python train.py --n_layer=9 --d_model=320 --n_experts=96 --experts_per_token=2 --d_expert=96 --d_shared_expert=128 --activation="swiglu" --moe_layers=[1, 2, 3, 4, 5, 6, 7, 8] --router_score="sigmoid" --normalize_top_k=true --routed_scale=1.0 --balance_loss=0.00117 --balance_bias=true --router_noise=0.3 --init_std_router=0.0397 --lr_router=0.000748 --vocab_size=32768 --norm="rmsnorm" --norm_eps=1e-06 --tie_embeddings="early" --optimizer="adam_variant" --lr=0.000872 --beta1=0.9 --beta2=0.99 --grad_clip=1.0 --batch_tokens=[65536, 131072] --seq_len=1024 --train_tokens=622300000 --steps=6610 --dataset="wikipedia_en"
Below are experts of layer 5 (counted from 0) of a mixture-of-experts language model. Rows are named router (the router's row for the expert), gate (a neuron's input weights, with its number), up (a neuron's input weights, with its number) and show model dimensions 0-159. Each number is 128 + 32 x the weight over its row's rms, rounded and kept within 0 to 255. Numbers have three digits each.
After each expert's rows: a language model's description of what the expert responds to. This comes from a sample of Wikipedia text that the model never trained on.

# expert 9
router:096138135095165157154160143153093132146099067114125151111166126144139129138102104100079137153163070108144151102146138166114120166116153066142121122094152146129159084096126083057074137134138116082092139183103143167130133150165147175106106164138089142131111186093094104147158153078118045088116133166148154097117129159130165123133144165126104141125109110076117167101125105092059136136154176135144136164101144146033121124137108117115151138157121160092130106156119129158124111129164129
gate0:113087140136133171104120173093113165130192170101138176133108140141122152100121087076121169111102097185162079142109123168173129125086066109151163115144117142090069089112126073175130125155134119109090154141096094114102204163133154100088086122140172100142083131088103157175085081153121108100167134169142163146116144185158141098158127048101123095160178138120184138157144123132111145080142145136113086120134056115078084173095142121113203178140157138123144141160117143200106135106109149
up0:129131157147144127215082147155186088121100118088180119174142117149120166054167149083168111130148102096185090084115148156197167106158139142098119136120142131096160096076090141117165137104088159115118146170105059129117155163090136115104105151068109122106098104070134177165133083142171116109165150187106096130097169138100167136081137097100128145092050155156132112108145132114091120113149137163118144163147152097133164125131128128109171127080123155183153122110205136171105128139161186
Pipes, colons, parentheses and digits in tables, infobox fields and coordinates, plus JPL, MPC, °F and ″W labels.

# expert 62
router:121104169147142142186157101167146121166121135142086170108158068167159151140103110148083094111149074132150122131115156192156104159157146101166136106104123077082142079106105123127074149091098134075097164127157135150133202059136154154079147154109136131168114116111094137170150141098078112079098142107150152061094121134139183083170172098185138124160177083109159099083142151119127133150132122108197160099123117155097163131112107160094126126063081151062156134191133115149058129113182046
gate0:114114128129113124139162127086156133150158145138100093107151070122195077134105165181103122060130091096187171154118141157126128143129117124131143122129162076063157090119115168156070118135098150054152168105046143156134140170146127121099085135136111131141140116146091102123083133066093044144126185093189140086125092102137165140071147140153121126108137111084129138124071145158169116148068126071151103110158097080151168085121160065138105107081074111110081100130078056089075154106163128
up0:119126109076177131105135097153127166179131147131144178129088136096099119121189169071149153068132122130138129158105124091114107141101101118088204119178123120091153172134097160155131102102147099117152102129165140147161096111136120099141131161128134101119109153129149131115145098168135121081143086195166128170120096117124061202142136124136182195120190157148122163176171120105165091076134136118129101098118138108129124137223131110093185146127176078065088109176179140118136092102114107
Numbers and pipes in census demographics, standings and election tables, plus words like density, age, population, Pts, Turnout.

# expert 43
router:056092120105163104129132163198104088072111095145121148134134079149160148137114087103051121104128076133107122091114146153177068167120178111137153088125157129109127121132107159151106124107177125108122107167130184132155167118158076130120108136139117119155069122128154091190154130086120111072080190157177107103149097152126157105190168150120096108108102074110164126098120131148075110101208142154118162160198135188099156183163077118108150163079135157125117135167079168127106129108162143
gate0:119122103164189122099190085104133140143045097143130117143053091102120087141190203117155207159149131133104155106129091124167124103140135132097185135142132148173078144096157148164115165035105125147075120102115116066144092177124100156088111108103158111086133117152132119145151161082158175088071131123198154106127126109103116142171089127163160167134098158092110123132129122116118123134105175118188108111094109115113110127115074179107141136189133127117129118116046150143079130132177159
up0:142141202129097129113110155127106066123130220122132159175156177211115136127088144059156125139127135094103171187160185119112106117156131086091142196094166115142197135142151069140133109133155163155143140137116128172121159118202114108194122117137104129204115121108125175131083160130086152159191090095142093115154147158123101147101112132110152103129159124148137114162163130158135158151133140168116141144139156132110149105165189084131130136135100158162111200133166025145124144130119109
Single digits inside race times, song durations and other numbers in results tables, such as 8:17.95 and 3:40.

# expert 20
router:036118102101104126116169158131075113128113135144153143127178097106160208091127074186109106106119066116157129072133133179180129145125133147125165058183109102080164109108127160181033152098171105101101113136180139153128136131136089125133141111130144126131104103151163078124184111137123096069133142110183154088161116139089149113178127139111128084094110114114185166052126101158051114116156150134126134172119137162116201124158054110122087163105103169114124105195136185108129104134120098
gate0:114097105142147134118146148165110132072092093146154169159038064156118175127163155157106187102095103134152139105156127101115144136139116102131185099162134089161117107116132155103142103104140154118155196142128130120070133157177110114136160128147139165056123157124172142099100165110077117136081117138134123111152099164110163132172131147088131140078171100132117141103142105082085115154125166123107129080139168110143082161135120098119120158172180080116124108169100224141140140220170059
up0:104078121081082134130095070127146147111129147145150113094173108097136097138186117173171210083076154130112151145082116129081172132133054157150134125138153067081139150143132211148185100160080191126099123164194155158120108198109127151158196177124122169128104118087187127168134155123155185092164132145125147142127150104126035150132151155114139160100108142141091097124110127146079104105070164096079100092105106111116153107176091094147132134136167142122164066106127170106159110185140060
Mixed tokens including table pipes in asteroid and match tables, LaTeX backslashes, and instrument and position words like keyboards, front, backing.

# expert 0
router:058136118137138157202147151103109097152139125172085147128136108110142163166118104077081122122103076083111196112147152123117107154145125126158156126109164133156103143148078112159052084152144174127154139104143143152157107099133091159152136171165155133153150122115120080193117073114144153050057126112193162081111122127088127158137124145135092137130163137133126100143119123108084169143144219078151122137168151167051114164123115117136113148167121114075110104139066150097148127164146134
gate3:078118186157134096089152059098127141154164086114124195128142135135103099195107113117147178071126114132124126131150132070130096118148168116102100066139063115161150157128149103113117124161120064116169146151127205148144116145118120088152186102159117106069121113133095125165123134153127116072184143138131141088144097105111088106181158124138093119114122108153105216158080126112162154153059198099126134126099153144119077070187111069146143105151128099108101155173123110117156147092134097
up3:168118161127200131132148134171110181161140121102122070085163160143149188128111163102151085102134116090140150094161119091160108101026120117131118142108111092122092128113125148119092123155093134090112115087146147154134114053128138140136108099163159122040097099103078118131139102143181132143123160109147113151103104115167110079165088106131113098109126094133111181161153118086040108174121101255152146109108157073098167168063158190106128124091107138121100149136149117090121152140153162
Column-header words and pipes in wiki table header rows, such as Votes, Apps, Candidate, Score, Notes, Set 4.

# expert 35
router:114128137195199127121127158149087123118138133153169149141152084068082153160138109116130112098125104095158131102139159181152139157166131112115147089131104071187140084131124073160069150110148078050102080148134185146167152121170119138140111157165129118140046200126095105189173092153088105134097126137204181092125157128094141130145149120140132144106135099073156167069127142135097142148174152129124146134123125120099147182163110066100078139160113136116137094196148122148149089161172119
gate0:092112118158137132150124081079164172182147113131143118171144144158157127182090134130103132098111181102102127114099118120108089129148088090132097186125084160127057110087065129174100108098156135119092109099159213160154172147134110136121139152113173177151151108117083180160154119151079153158148171086089127109100153205115122095119123206090041155111096166099100159175130101128096122131128132149086151129148116151155105081066166172143143132135114137178103099106157136133108109152127143
up0:142089107132134141099137135122117139124100151103132124121141136134103144190102101152109168129116138128143158110139134105147137134144127128101130116110110089151217120072091110135094158109181150106142108151071110204112144140137116134140163129123063117113135147053118115062112134162132229077145100140160150102168166193071183153090190091161126146138129119105098118031122093204125063136088110100130050101120100154153115107076129093159154135148077072143128148153127168124180126067138100
Periods after middle initials in personal names, e.g. Arthur P. Hayne, Richard W. Leche, plus name particles like von, van, ibn, and foreign-name syllables.

# expert 18
router:090094144155170140155154112125084146142124128090157157078141139150121123105137113161086147124088110161117158055110209140165119097115108092117177126172098130109181054107115065129130118130097140123116158105192153145154169126132105118109174181134102181155035139092118164155104114081102132097169133116213125081190131167147194155063145129103087157129133105121133106156145107161117068077192219152132133166136128159107159162087108133106092120076170153081142147107178116122131172152125124
gate0:093114110161159126108175178127128161165066149125105092122079114113109168094147159125042133124134191082149171072088165131105144108170149129076141172141060148169196142074104154130147118116145149108112117093186150119119106091100098120111094175150088128133097110094163095133153121152202143137124118073166094102074153108093164141140127115166079194102137135169161093123178137065116151107102126139106166059118119084070119109107117153174130110113137125066168173103208110069147136117080076
up0:134136180105136127145119123189154111161200147124102121101134141146166074135165144130143087164192154165195087144150120158173122151117131121130180172108132112115144150113144081163168143119160102125077130120093133054108195140104171073110143077113088126105155127216066131164142132103100114179152178155058145160063098163165074166119086114088148115120112151090167142068114098166132155139169114111139100149147155129225161103123105169121164133134147118133129116117126107184087136122168194
Newlines and leading hyphens or bullets that start list lines in infoboxes, chronologies and results lists.

# expert 19
router:093127172110144168126154111138123155081132145144124116166136056103055143180161098120096118115105130145124140074126130220097126178159187104112138133141128082105128134092135062119053157062203118080100132127192162113154145141142108143106155127089121153097123148120142111172119122099133123156110122147197115091169123131114143079104139169115185110074097175068123147117148096136128113154158145090099144100194107165139154114136077116114119169111118151111156114153067149133127114136154070
gate0:122106140079131163121064084111047180099111102143115114131153127155079070134146174148147087122158129147087117206145179140149153132162093094089179087122128120130128121125154141147103177097047150098066145134095142104113079106169116143109123101135089149127147178132170152138143094135132140037142107111102127155194172111177107090099128137125095081125113126133137155135174152170100170153067137188095103197097196112141144177159174112150121129092094160124095163146105082161124094135097069
up0:144118131117167151133158120117101092149152083140124139141073084077130112073174081183148114151137140108160133110169170086094099100113079156106141120172113132104077137096148208127143124131134053138193062175090122149139152149139072103094114099180118139090139122065164107169152185113101110078079161116096125119086144102085123166070086103152125058097148120107091158087136131143109157171059148119100116120089178134105107091110110113155073084116108119128186131087149075121090085113132063
Possessives and adjectives right after the, a or his within noun phrases, such as his own, her new, original, safe.

# expert 39
router:075148138135225137149137113181130122104118112132160081114180107115146129122103087137090097157095072122142136121134150169191146102111137134117139169082155125128179114104043068080108155105126130094105132153153138154139147096130128127100114149154077113115105182145170121161149105149157123062143166159144131127084133135181185091143168148144066143097109156125186137132151105131083147135127175159117132173155158178118130202139106049096161190090088160125143068140109133149067188153129109
gate0:176066162115146145174128098160157088174151138113072086155121158181109175092165133173168116108068065127137138182123134160114125114142155109120120154115139186088114126166143123167086084155114141034095083172133100137112110131200144082053149107131144121108143150090180165105068180157113125123141112081150068146109143139080110174169150146135182150107101118048135157112168110108195126194093138137147084118138157136140110072077111119107149147166096132096107125089102093104110106126189109
up0:105109097071139093125167174036156093148117144089069074172153112120153087073181127154126140076145110134088126147158127120102164203155133119189118157121080105104114159136175107140164124103143129101094125184138112099138153118160169114156165136175100189164173161108159114174115138149139122123180142148107128101130127200153164121047175131127126071167150156120096125116138165091131104086088141102068197164079128076137101129127162151152164150135052128085136113127072126165164097146143114
Abstract or relational nouns after a, the or a possessive, like evidence, contract, reference, makeup, relationship, usually followed by of/to.

# expert 8
router:073103136160134161130151139171095119133102111121096105184194067130143119117139084113095096101121085174154112100124163200183054167136160110116137116106150151134112129092122082158054175108111077025094134137122215104141135138132108138143137131113151065155063142125127101205166137123129123095100120129176180107163089144139152106081131116147091132100083102099119172101075094124100167110182192151126156115210125141114171132142061089090133188110136166114100072159141142148115114122141123
gate0:150133166109111138183113152130183156140192125132159167116085175171123126137052091144123082129089111112152146177077089134142104141095114150144143096126192138117149108134065131117067139160123137148120107154157148203155125053207156125138029077153159123157175166135148143180074121170051132101082069119072128151135124108129141140126165166132133098093189170184173086131109140133129137102113190102157150099126137121143100124103198147104136095123092136099086126148095052130076128196194112
up0:129147114105137104108127106117119128133195121109120044084221062134156095106170121131088193149127133114107130061138154196136113195139106155168112098154160140116098112127110094135183119112119110120133167107138091114127105158120146139119157140142147133106133131192108084070062102092182028094109179120106150147081087151150166076155191141135117134124062149110091150106078145130117090103136107183116120109096109150171110160093120106072067113119092121135138110124123160130106133094142163
Leading entries of table rows and list items, such as tournament, party, country or vehicle names, and Total, Win, Loss.

# expert 63
router:070120135119137147189148147165123089081098122141125170153157098137150143117115098159054091088109087123135129087110168177203108185111114135142150068140114075149148123091090086151033118139123105067105133180142160147196162130128114124121093159109111102104110125041105098142137152156088070097096162127208179052115127152150139131144126146096141110121140063084141121068106085108069087137169122145143101127163150133139208178147113087099103150158084132123131105184191201136049098175156108
gate0:135157082165174157140148068170075147173140094134140109159098102149149107140135105197094158132060110119115120098211109164126079128106115127134173144097107118181085141177130171129149109077165125128111204099110137120138131192174128152137147095138118161111147116161125157192169113160123094152084192135169163076149053125126125136144072147167063041130117059121158106123130114161100095121158164110186121085120135115191148122117078120171150134117081119165171123156088097181059085133111109
up0:153143124089057093114115124126101122063157104177124088132189119106113158194079150086177137130144071124106135106085101101070111109190120093123142110103154183075106124129173126111105159151149125138092104121080165192152177078057104132149157130136130115132117159105140059135110127098158099139086129102053087055157134134171148154151181131160160178180129140113124143124127108081142187146101173155130168127104100097051136088189138116075135085117111061100155121125070090142135174112146095
Closing parentheses, brackets, braces and quotation marks that end parenthetical asides, years, country codes or quoted titles.

# expert 13
router:125113140178119145204120143109089190092138085124131125181103092132084127111125149120144115123153080127120121098145161157122143153132160119124154104129140143116138051138077149120102176104165118115112163197131150182187182197151158144163105139142077142130076131115129037135107105138117129099121147135227161093115161127115178134128132061089150135116161160073081129071126117111106140125134176155179150111139113134059158129114115122096136186081153133125114079140160169114117148127098062
gate0:109163112126089125117099119130102063137126095138125155160129113115124078095105165135150147152087123132101106141141153094134107142095126128086108074167151134142186158095096093137069102099090149160112139119178221087134105085154139080164070090099128184145116108110132104169132180114139105074097133105109083096103160107145140119089098147105173155131149074151143110177133115169104111130164159124147126129141127088138139147146146206164137136121116098110191106088099076125054086165178106
up0:133116087106146083116128050138126182101125137120127113159133106140145127113105114116094128159159137115137188160096098148122136120114195096144145118121107115116091118138100152144113116161090153123112113083157118118111132151099132143147120173099142097105123169149134166100112142150106129142098144164137118087112139126116112155162148062118052162137101180193177136153087109119165165105152143088023090175085113131129173110178119176054141096116171114182087135135107116184155121100117146
Subordinating words starting a new clause mid-sentence, such as until, while, since, when, that, and; also pipes opening table rows.

# expert 48
router:060128109178169150137155137150080090142108108160130149125115084153187161130155072099087145097110084115124109112121148171196078136095123129116113130109115101161150106115078125120066156112153098065121143157143155155186141137125112100123093165126130100128097104107189112149182099109151058097093152142128147095115124172131104112138122132107158125111118127128119124123116158110103125175185119158113171161134152134074205176111118096094161153111145208117101082150156187143104158174157091
gate0:147140109119152160192151065115103173129159085115143136156092140150071132124155133107132109111157163199153156159078206128095119121143132141056149176123096109094094161154095153161090137083115079119068125111129103069102157097143103136142100123180139163166173132114119110108153038148146086208139156144134163105185100097166124088156101138081114150178174130076153120102110072139123182151138124115045156148051157096179121163100128138145135169194127100139148152151143109127113104144089130
up0:125076159142143086150121131122117123129117138145067068125108116136110129104150102139144137134064156138154111143148119089163073130108132146142131109073091151157103195175084103116112080200123103109089089165092151233121062167108058091126099099115171167101100128097096112126079085114142147121168120061128095024114129145193129110111184204125097072115189075135130117141122163119106153127080163097123114116174135109128057075116107119150143084099146112153069146161151149122197176167120134
Last word of proper names of organizations, places and taxa, such as Award, Records, Ltd, Town, -idae, Street.

# expert 61
router:127114136115167124167176107154103126113192070115098124139169089092099118106122075177137159146109139119072087123111149183141141119132142100118126118114173119115157156116118137120120123117184132100146138150171153132150113131147094162122097102146101114156137097103161054205161081063125130103132149186138178084126120164152175110095107101083127107099146154086137165078111153122101130138176084117101132100204178121090204161200097099092156123126132096086163161157118194185164073142127135
gate0:066099097138110144130106135121145111176078120133083121151099096164095156116141127166129107123134119108144109115081092081177125071074149102117119168142107090166108143166118063143191109143119059155176055120120113155130152150110114130147125103126114146082110174134181223170170139068163124109075163146130106129124149184175137188127136110120138119182132076134117089133127124186147067162127130159151123087070109105129163102086151158171107127136140039143129130098137123081146145133137131
up0:120161095095118218113133143105089126088116130131107168117142128105058146139190150113114165151110131131098213129153137136093119111099131127110104133091134124092181146170159077172167100138098178150121130136096132163124109105118140120144180102104125145091146171139086120089058125121170102116176131141140201128167082125121142063169128144115089162149129136117132049121131131177101070132091179122147130139154157162154081163104138071142149104100165123109124186137088166060171124137096110
Section heading markers (==, ===) and paragraph-initial The, This, His, Its, especially right after a heading or blank line.

# expert 55
router:050131098119131143112121119121113127129048164180110125164147115136095121171136061096084130077080130132158140081132153178137115136105148138118143110105136120117144182087056137129086088105188087106097140162126157140137106147151078138169145187130107103135108153100099107213161128083132103073082155069160171081131168101121177096140118144142086101114089118126159142117139126121066118196165134156135148152153159112088187142130126101121156159117102144125120086173140156142137111102133126
gate0:152131121190118134100130104109208175122165143133124138210083116168150157119059146119142170068079121103215156136098115124183109136172188165150131148135117179157174115141121128141159119142124071129128114073082126105138142134188073143108183111092131108160090095168078114158166117147146093103081162081111150102121100098055138087121152111153087110147128109162089184125119150120120130184108195144091092123103121175100166136099091205101159143192166086112077150086146077167092139118130134
up0:145146122133171157150132121167121131096100100143146091116085105123141159135049153176131106185132130131138079125121130102082177131082056131117198118156123120140151148128138143123154151062144138143086165125104075144039126116164103139118189107118137160073199155148111161117177093160125132079178156119150145170143114135165144171103211147150160172117145100070227149097154115193096096153130150092108098173136087122142129152062136113095092163134108159190206164120134170115121086142048115
First pieces of entries in run-on lists, infobox fields and table headers, such as Notes, Result, Second, Columbia, CE.

# expert 1
router:121110142171213142185151131118094099093110129139182151136128050114079101116129073136115154087115105087132152040106206199165127136137136142104134145147089135155079124131155103173065104116107107090121102129112144116150119141166099083094104118141126154091119120101122131163129107147124098080092162103127110104138135113148156102179124154122152140089128130078117167099079121147065106174156118120132151157125123127106155156125091129091114158146133174097178121194165170152119105177146104
gate0:148136114113178131197182135115125115092105164131119143129084071114149074132162137159085144120161178078109106092151163132173058089130152125137155133163097193153131142135099126135118141142114189088113075119116114175113101159150124072115100065161140086105146111125112103117140131141121091126132096158119170161136121141151151091078159153200122163099180127109128191143065095135115106132154109119092155181126175090156086160142132177043086061167155117167090140132170160151117142152167142
up0:088121155198104115141139163142142160085134101154173151164105186060130095133104122123162092132097139099126053141124173135124155177158090056125144128158067137119104142166148155159111149090144140206139088157122154140088111133162184112145105170152072175202121090133148108139103112125089106171185146133149113138106123113117084131106160146110117146121143107118132137098162174100115082109178154117137128189152171125147104150150110166075061185138130129111125115189121196131130094177135151
Word pieces inside quoted or listed song and album titles, especially title words like You, Love, Me, My, Town.

# expert 28
router:123097145154174129120175099123066117106170136139129144120151098128148137109135143178090139104117055109154130100125101182191130152179119173113118145120151066108162084118113108166112094054157095138114177125113153122114137110170150159100091111127109116171120134146119106120150105095094063084117126148166141102131156133084156134154157162109140165121075101088097157102181135115075093111151155125142162130187145167122143148132084108129136142087125130127142115149092151115115103135105073
gate0:102128155140118151167180138089105125163169131100070117074068126108111151196119147157159157095120143084057158147101105121177108089104137118142147143162144166111174170130074139151099099132083136146146063117139161150170141147120103097128111127189167142087083057126092120153139123053113120133089168090131179082115141138134091139156118120100158131108119127149191137071140108107159109166149143161109109086141122103097143141136125168066085140153155107157144148171157071169066081099113150
up0:105155147150125133151119091159115094179149148090103156165143118188155115153152114143137144102146126083160169116181078096158149109190140151067116151072097133167100131115098122130139165091106097142113116112032125130083132138120135149170132157106140069136132099130165109146062139116149158104082181141139128156112129130111091150137219076174146168120100147135083139172155139150115154094101149187156093110129172176081161122145154077116097114150122157147155050117159161115155199161101123
First or middle piece of a longer common word split into parts, after a or the, such as capt, ch-ord, occup-ational, -le-ague.

# expert 31
router:059106120110168093163139115110115158099136055163134140153113073145121144139110132109161141108136095161095136083117162143098147114102160166140208124126169120142172105075082118104050132155149184113095129196112125102122136148176091113144186104178161133172101135108157066148172121117096163121146201184193163054172164127126177156136130083107141107130142134111163164054119154106074103110179128146152119101166150129105153117171096088116121150148083140104168108158074147172112128165159115
gate0:118140124106119175112148133183105134081127108182053090070156086189162116139156102103129127097162178160088105168102132130135107132115130122129054096126115114111097119133101085139120140146165087086117157093175123151141130153092075149124144180098093159141165137071102180169146111163122097192116172126126112122171118158116106112122149153159108139110117152117106156197116211088117132077165129188131143128096167140140151122128155135116173118067128145112123110090130120124081115114081157
up0:099146062115155047145164076124152107119129168140132162130120165085153135184112096153128105052136180111190117105136110104148074158152147124143127117165085155145161156122139142152067127151085127103144087099109093145117117159173150143109118167144130138167138136075112175089059168193229139121153168140074080146110146072103062102084130143091165113178102101122112061133122127112078169141139102181158119128100089110119119106145118124193147144138132122194161160128174147119163129105138150
The first word of a sentence or section, often after a heading, such as In, On, During, However, As.

# expert 46
router:098116147106214168168176108154066134101115121131132146117181096106137125132141135114108119099135118145094159098089085205120095129166109077092151134091101145120136128101117110130076133159149075083104200129121138168172143186137069139090121166176124171132121115081115113171161082060142078122153181132183116067142154125133167140107115150144113157138100110111120115114148121162091094155156164144133149109166125155132104159153130134116065172111125220125206114162119164147153086152126098
gate0:181125135163116163081139125149093191111212104144109093135175167133190098124120131148196111130141085172089126085148137163130136110141129138120066118133181173166100098112123133116144151102120072171083088156162160099120099128140111150147135112056122163152100109160108104163136143134103052183069138165095086117128123148121135090099138129103157135067110141070156174149105142081121121092131179118109138147120120141147138115113137139163127040134159098152126139139061158170117166066148110
up0:166105085173035193127138157109070179067138124162132121115124231163155110133125164059166151134113127132123147081162091147183107101121151114107159156123091149129130099102135133149135081144072107123128080165145212117112133124076138108112132134108120164162132152190111124153059141147118106090155189115140113150129092129173148123097077077107098090114182078126107150132142135099092132117043150175110139119154140066112072119080138168113163163135101114135117114174154091146134199134146085
Line breaks and hyphens starting list items in infoboxes and taxonomy lists, and is right after a birth-date parenthesis in biographies.

# expert 57
router:125133126126145085208171130130078125126156093144135138117183095129099114127114100163114113082164090144118092095152123156152119117090116079107155189122155101165184116094059125120107161103161118109076118129136131132101171106192156118122102127138146130134099120113141097169127091118141141102140205139129095069159153145141148086121121119076098103071126129102137177070077176097108125122183119186136160131230143122119114163185117112133099147168108155069122082178147201173114129115148159
gate0:147128151181115116126117110096111151166102140120132111105045102088088124103144166123122120137196125159127101129094100142131130171134149139114140134188136111135200163114127138132130202115175145179110211122072099085084082124147167124139130105249082075122132117169127095116091186140172132102202113160133102135140110139113109126109143129088134092114189144091197114125070088163161115133202076139101187128122137126137097170155165132130158124128184121135131183150192114154154083147100096
up0:103139150091126081107110089142124132177201100100184121119053127091116100135119114113112077128113102121053108133088137114096116078101133150130152129140140097200151149122171131072153118135166108177088175113120085147129159091207150093168116129082113186073218138149084153124101151119072181143122132142083115108148129109193159128096091136143162069084098130126123111154151124140101158092143142121174148047147175158118150174165164124183105125112166105147102114084087153117099133147106153
Commas ending introductory phrases and dates, plus month and year digits after In/On, and words like addition, result, contrast.

# expert 26
router:111109123127132138112153116143107074106091071149121127127123077138099146120136111129097101131132085119155129064133130148138110152150157165130124112158148079134120100148078096127067113096106086151114132100163186145140091078129105139132130148117163109088112126070145054215179099121054093112081154178184116111187124179164095099112123140101134087113162123085165171089114098094084126113200129106174129109205124127069134129127091094097133175139141164114132095208119185141115173146106103
gate0:125122130142129132154133117154109126168121111169206116115144190101149066149079108116188162116117088114224143152121139126101080163155078096173112099077176114140141175100137193143135100165128139149150068182144084119153127119138097101117156078129145122166070089122078103124093111135115187126076128121130132092124129180124075172160132139119155096135128134134139171180104155132074139110088085117093115141116170117143148160175126104093160091180127074109145084137108168094180166165109106
up0:182125219076151099169105151088149094156100067053088175198171133081115152174126104128127126101145176093140065187142146137169176135103080170125166170127109111081150152094089120082134183120079136114122135137102091087106138157126175150106095118063087093205153164176132140133160094144204156130139139113091108115180181131160141123122130086121134169110071104130131135113104138097133171090061157106093200135147124111102094150149164151174142120105140146135131150113188116147076136129117095
Zeros, small numbers, blanks and dashes inside statistics table cells, plus abbreviated genus initials in species lists, such as E., P.

# expert 37
router:101118093118156130141132169202086087126100129145118140144177046170105196145116108089079108083106075133178151046120132151151145133143138127095165126124121093091115078116077106125069140094119122087075137152162129159129109076115100121131129162127152136119098136129166104198190134101132132069127143147181151042192051148127154120136154105158086144096125093069124125108137130093105122124211168129124139114151161154125180138119069086125133107107104187111108094200122181139109149175125119
gate0:063154140154156153111149086169135142145147154163167143129165084094122109118132123119054097163155108169118158105033148132132149093142160171112128164112131090100135126163150100057047123085178145058106151100102120129170109113168060094087135120108109123127172084179094086067101120144192130139107103144122190118175100132115144136121117109161160068128134132136100133132127094173076151144145145110096123114120121096143117088150169180103148151153117110144126112186060124155157104098117160
up0:059143133117082095179189134098149119166129084101178151116141141096120181090127080092121104153066125157188175118154069156149130079123134093117166091112099126114086083080149135115142141103129159173094080141145101138103156098088108217101174116124115116168156137123119112106121129140121112101093085144117109090124184111107057097185120155120101124192057158113120101123126147089132086126083113152146111139124140162105123170077124134154143114135134132074165090173159148118128161122168115
Pipes, semicolons, commas and line breaks separating names or fields in song-credit tables, awards, election results and name lists.

# expert 41
router:102139078093144129106123168138090077107103115146131133114171054141148178093164094137097131126124076106115155104126111183155086164128178111109136069155108097079150068122079120125079136088127129085070129103102157113127123112119097106135125147132115105102130140125144067154180121132179123083088121143193168106126099124142182155137159124137103090074099116100145140056109112150102109134175166165116163156145161174123170155141089095105122184161071193099135072225122130122123077128148138
gate0:129040151184175148083122093154115183156138098150119122096077124108039106131091124134152089100148091106117152172101140113107154166146070135172131160133148139154110124093097145183117171083162167105089180114156108174141167142164138112152125114085174173168111182156096123097170105113142127148178133106113191115130142111176113157103085153100122114191105176070182123124111114056128098153152147123151126162198164181131167157096113122108189122128129150079102129103116182159124182141120150
up0:121134106095166109111140132132174096073106154179138071226133110094179171124106117189131123151146047109130104155082151144155111098126129058099160159109142128130135131140141125122115093107092116182161150110118113117141081102133150166147098131174136130126081136112083077063195179102102176108124119109116113092194171142156137151145121130144129111105167046143141174156066102097108166131093110163076168101085133187165085153094056169143171164135131104105201135189159108094148170094162123
Month names after "in" or "of" in dates, city and place names, and digits or status words in table cells like Scrapped, Operational.

# expert 6
router:115121128119211146222139123141166153096154079183092119162106109111150115166086122145151104085155065106147099123155154123130130142114104110064169108156121088168164096146089133144082152097131129064145168150136110120152160092217115095154142081126125119120026135101090086156144135107138144107130159147197145103139102176107115146141109132150149127133141107120148158087154098163106151157134141177137171113129148153164161130132118111057137170163096130103115127231079134115122125135113125
gate1:158177141102169135103142147080094166147125187141101168117086097097153091124101125106143114126163151062031158100140166168149111102179097156200170178163134170119123144147118164151115117146116118069059182167133073166143144112137156185142134156117077127083183133166072117113117132138169098181120149161098067138078150152099148123099138177147202186094117152126172098125142139105136151084099119103091105168120147109156092132153236118085139075098142119102137155099121141168125197163077133
up1:079169161165145204124153120104070104125105097107114113106146097147089125123163126171120182162111130159168094113095169140141114156086116102100119064111140149090118136105066132145126122129126163155124116118150115111127064204087100147093196160092095124072055123136130125165147136151107116092136114093163171086139080078140139146141103166147079111077169151093125158139121070116115108149108092090158135138155086110133151122129112142151096144166081147149095063128174161076104138095170075
First names of people, usually before a surname, in prose, lists and tables, such as Kevin, Robert, Michael, Jimmy.

# expert 33
router:091080159154123130189141149142118182138151089130151107137200095099104105139149071154111110063115123095153173038165105216151130110106208130142200097126114098118150106113132101132123092131177122081079134101157139161170116114155092095120127178115108134145068104126109081165127122152119107123133191153174192083175110129094149112106118125132115125110075112108130131100137150131145142109157149081105167160135150185092116148146066105065177135146088106110154129180139179181113095131168103
gate0:091138150144133112093118129099057132132132115133148106128174097139049128139145121193120142077111141084163183072121152105199108119128184139132139092155121113130144118090104130112100139156166125114148105102110189100139106105104125062158159113044099147131119126148099039141141186091079159113152147053132123121161166144137152102157119128135106060107100077141126174125087108172125160160120151174176115094094082121119124117178152061184169167120167131148111107120116172099174122161098112
up0:095094191124143066104138138152124178131149105220133128071218153099121132137140043124055132156062167166125133128146129111145163122121147139165089118162179053097094120109151118085149105135134106143138171112116173128146130114091120107126132086151092139119108160150083068116110126105086182162158164176136184120122202140123146122120090190094174149143135176131131122099159152068163176147130116082085158130113075113118126194137148159156176087159116142119174183175103114106129082099143121
Mostly "the", plus this, each, their, these, right after prepositions like in, at, into, of, before event or noun names.

# expert 25
router:097101161094213147136142168136127124121139043161147116138154096111144173164118145109145128088099066102157140077133103115100136160109114070083147104116103108157118107093122088138073134128159129114102169138126127133162203106131139109086111111161148086149105074135091081139167109117129168106081162135163157073137075141097127153150113118124141170137136083115137185105116118144110154128184187127126169103190088126089160158128070106091136180149079150119182132184070105176137117096187119
gate0:101144140143152158143128137118112092171129155148162150154159135187125134111126115084121074139113137177101169157200145191103113158196143112117182103127154074091155153130144043138129116139169093125127156135101168147173137168098088147147227108136092151177176162140127173116069098148123087173121122155164142107123126158148127126087109147124124140095160189141095097130130150097094140180127119074190138162130088132188199117178116101130161159083153191135139121135127192094077154078142101
up0:161070098099181144153114128035095178202155106109154135126119173152116116137100098136102118120171188149059093140189151166143075168131135173072158166141103111136165162168145171132130130128174159111141134069151136052095061105149143083121100099144075139097135151183090150154103099180108087139149092165144127129118143165134113121154118109101090077137145124123164081143168095175128089085135135176129113111202139092115042163158128112097154128099146155162111135117135091124116176147097148
Capital-letter pieces opening acronyms in parentheses or proper names, such as (ASW), (CCL25), UNOSOM, Busch, Woking.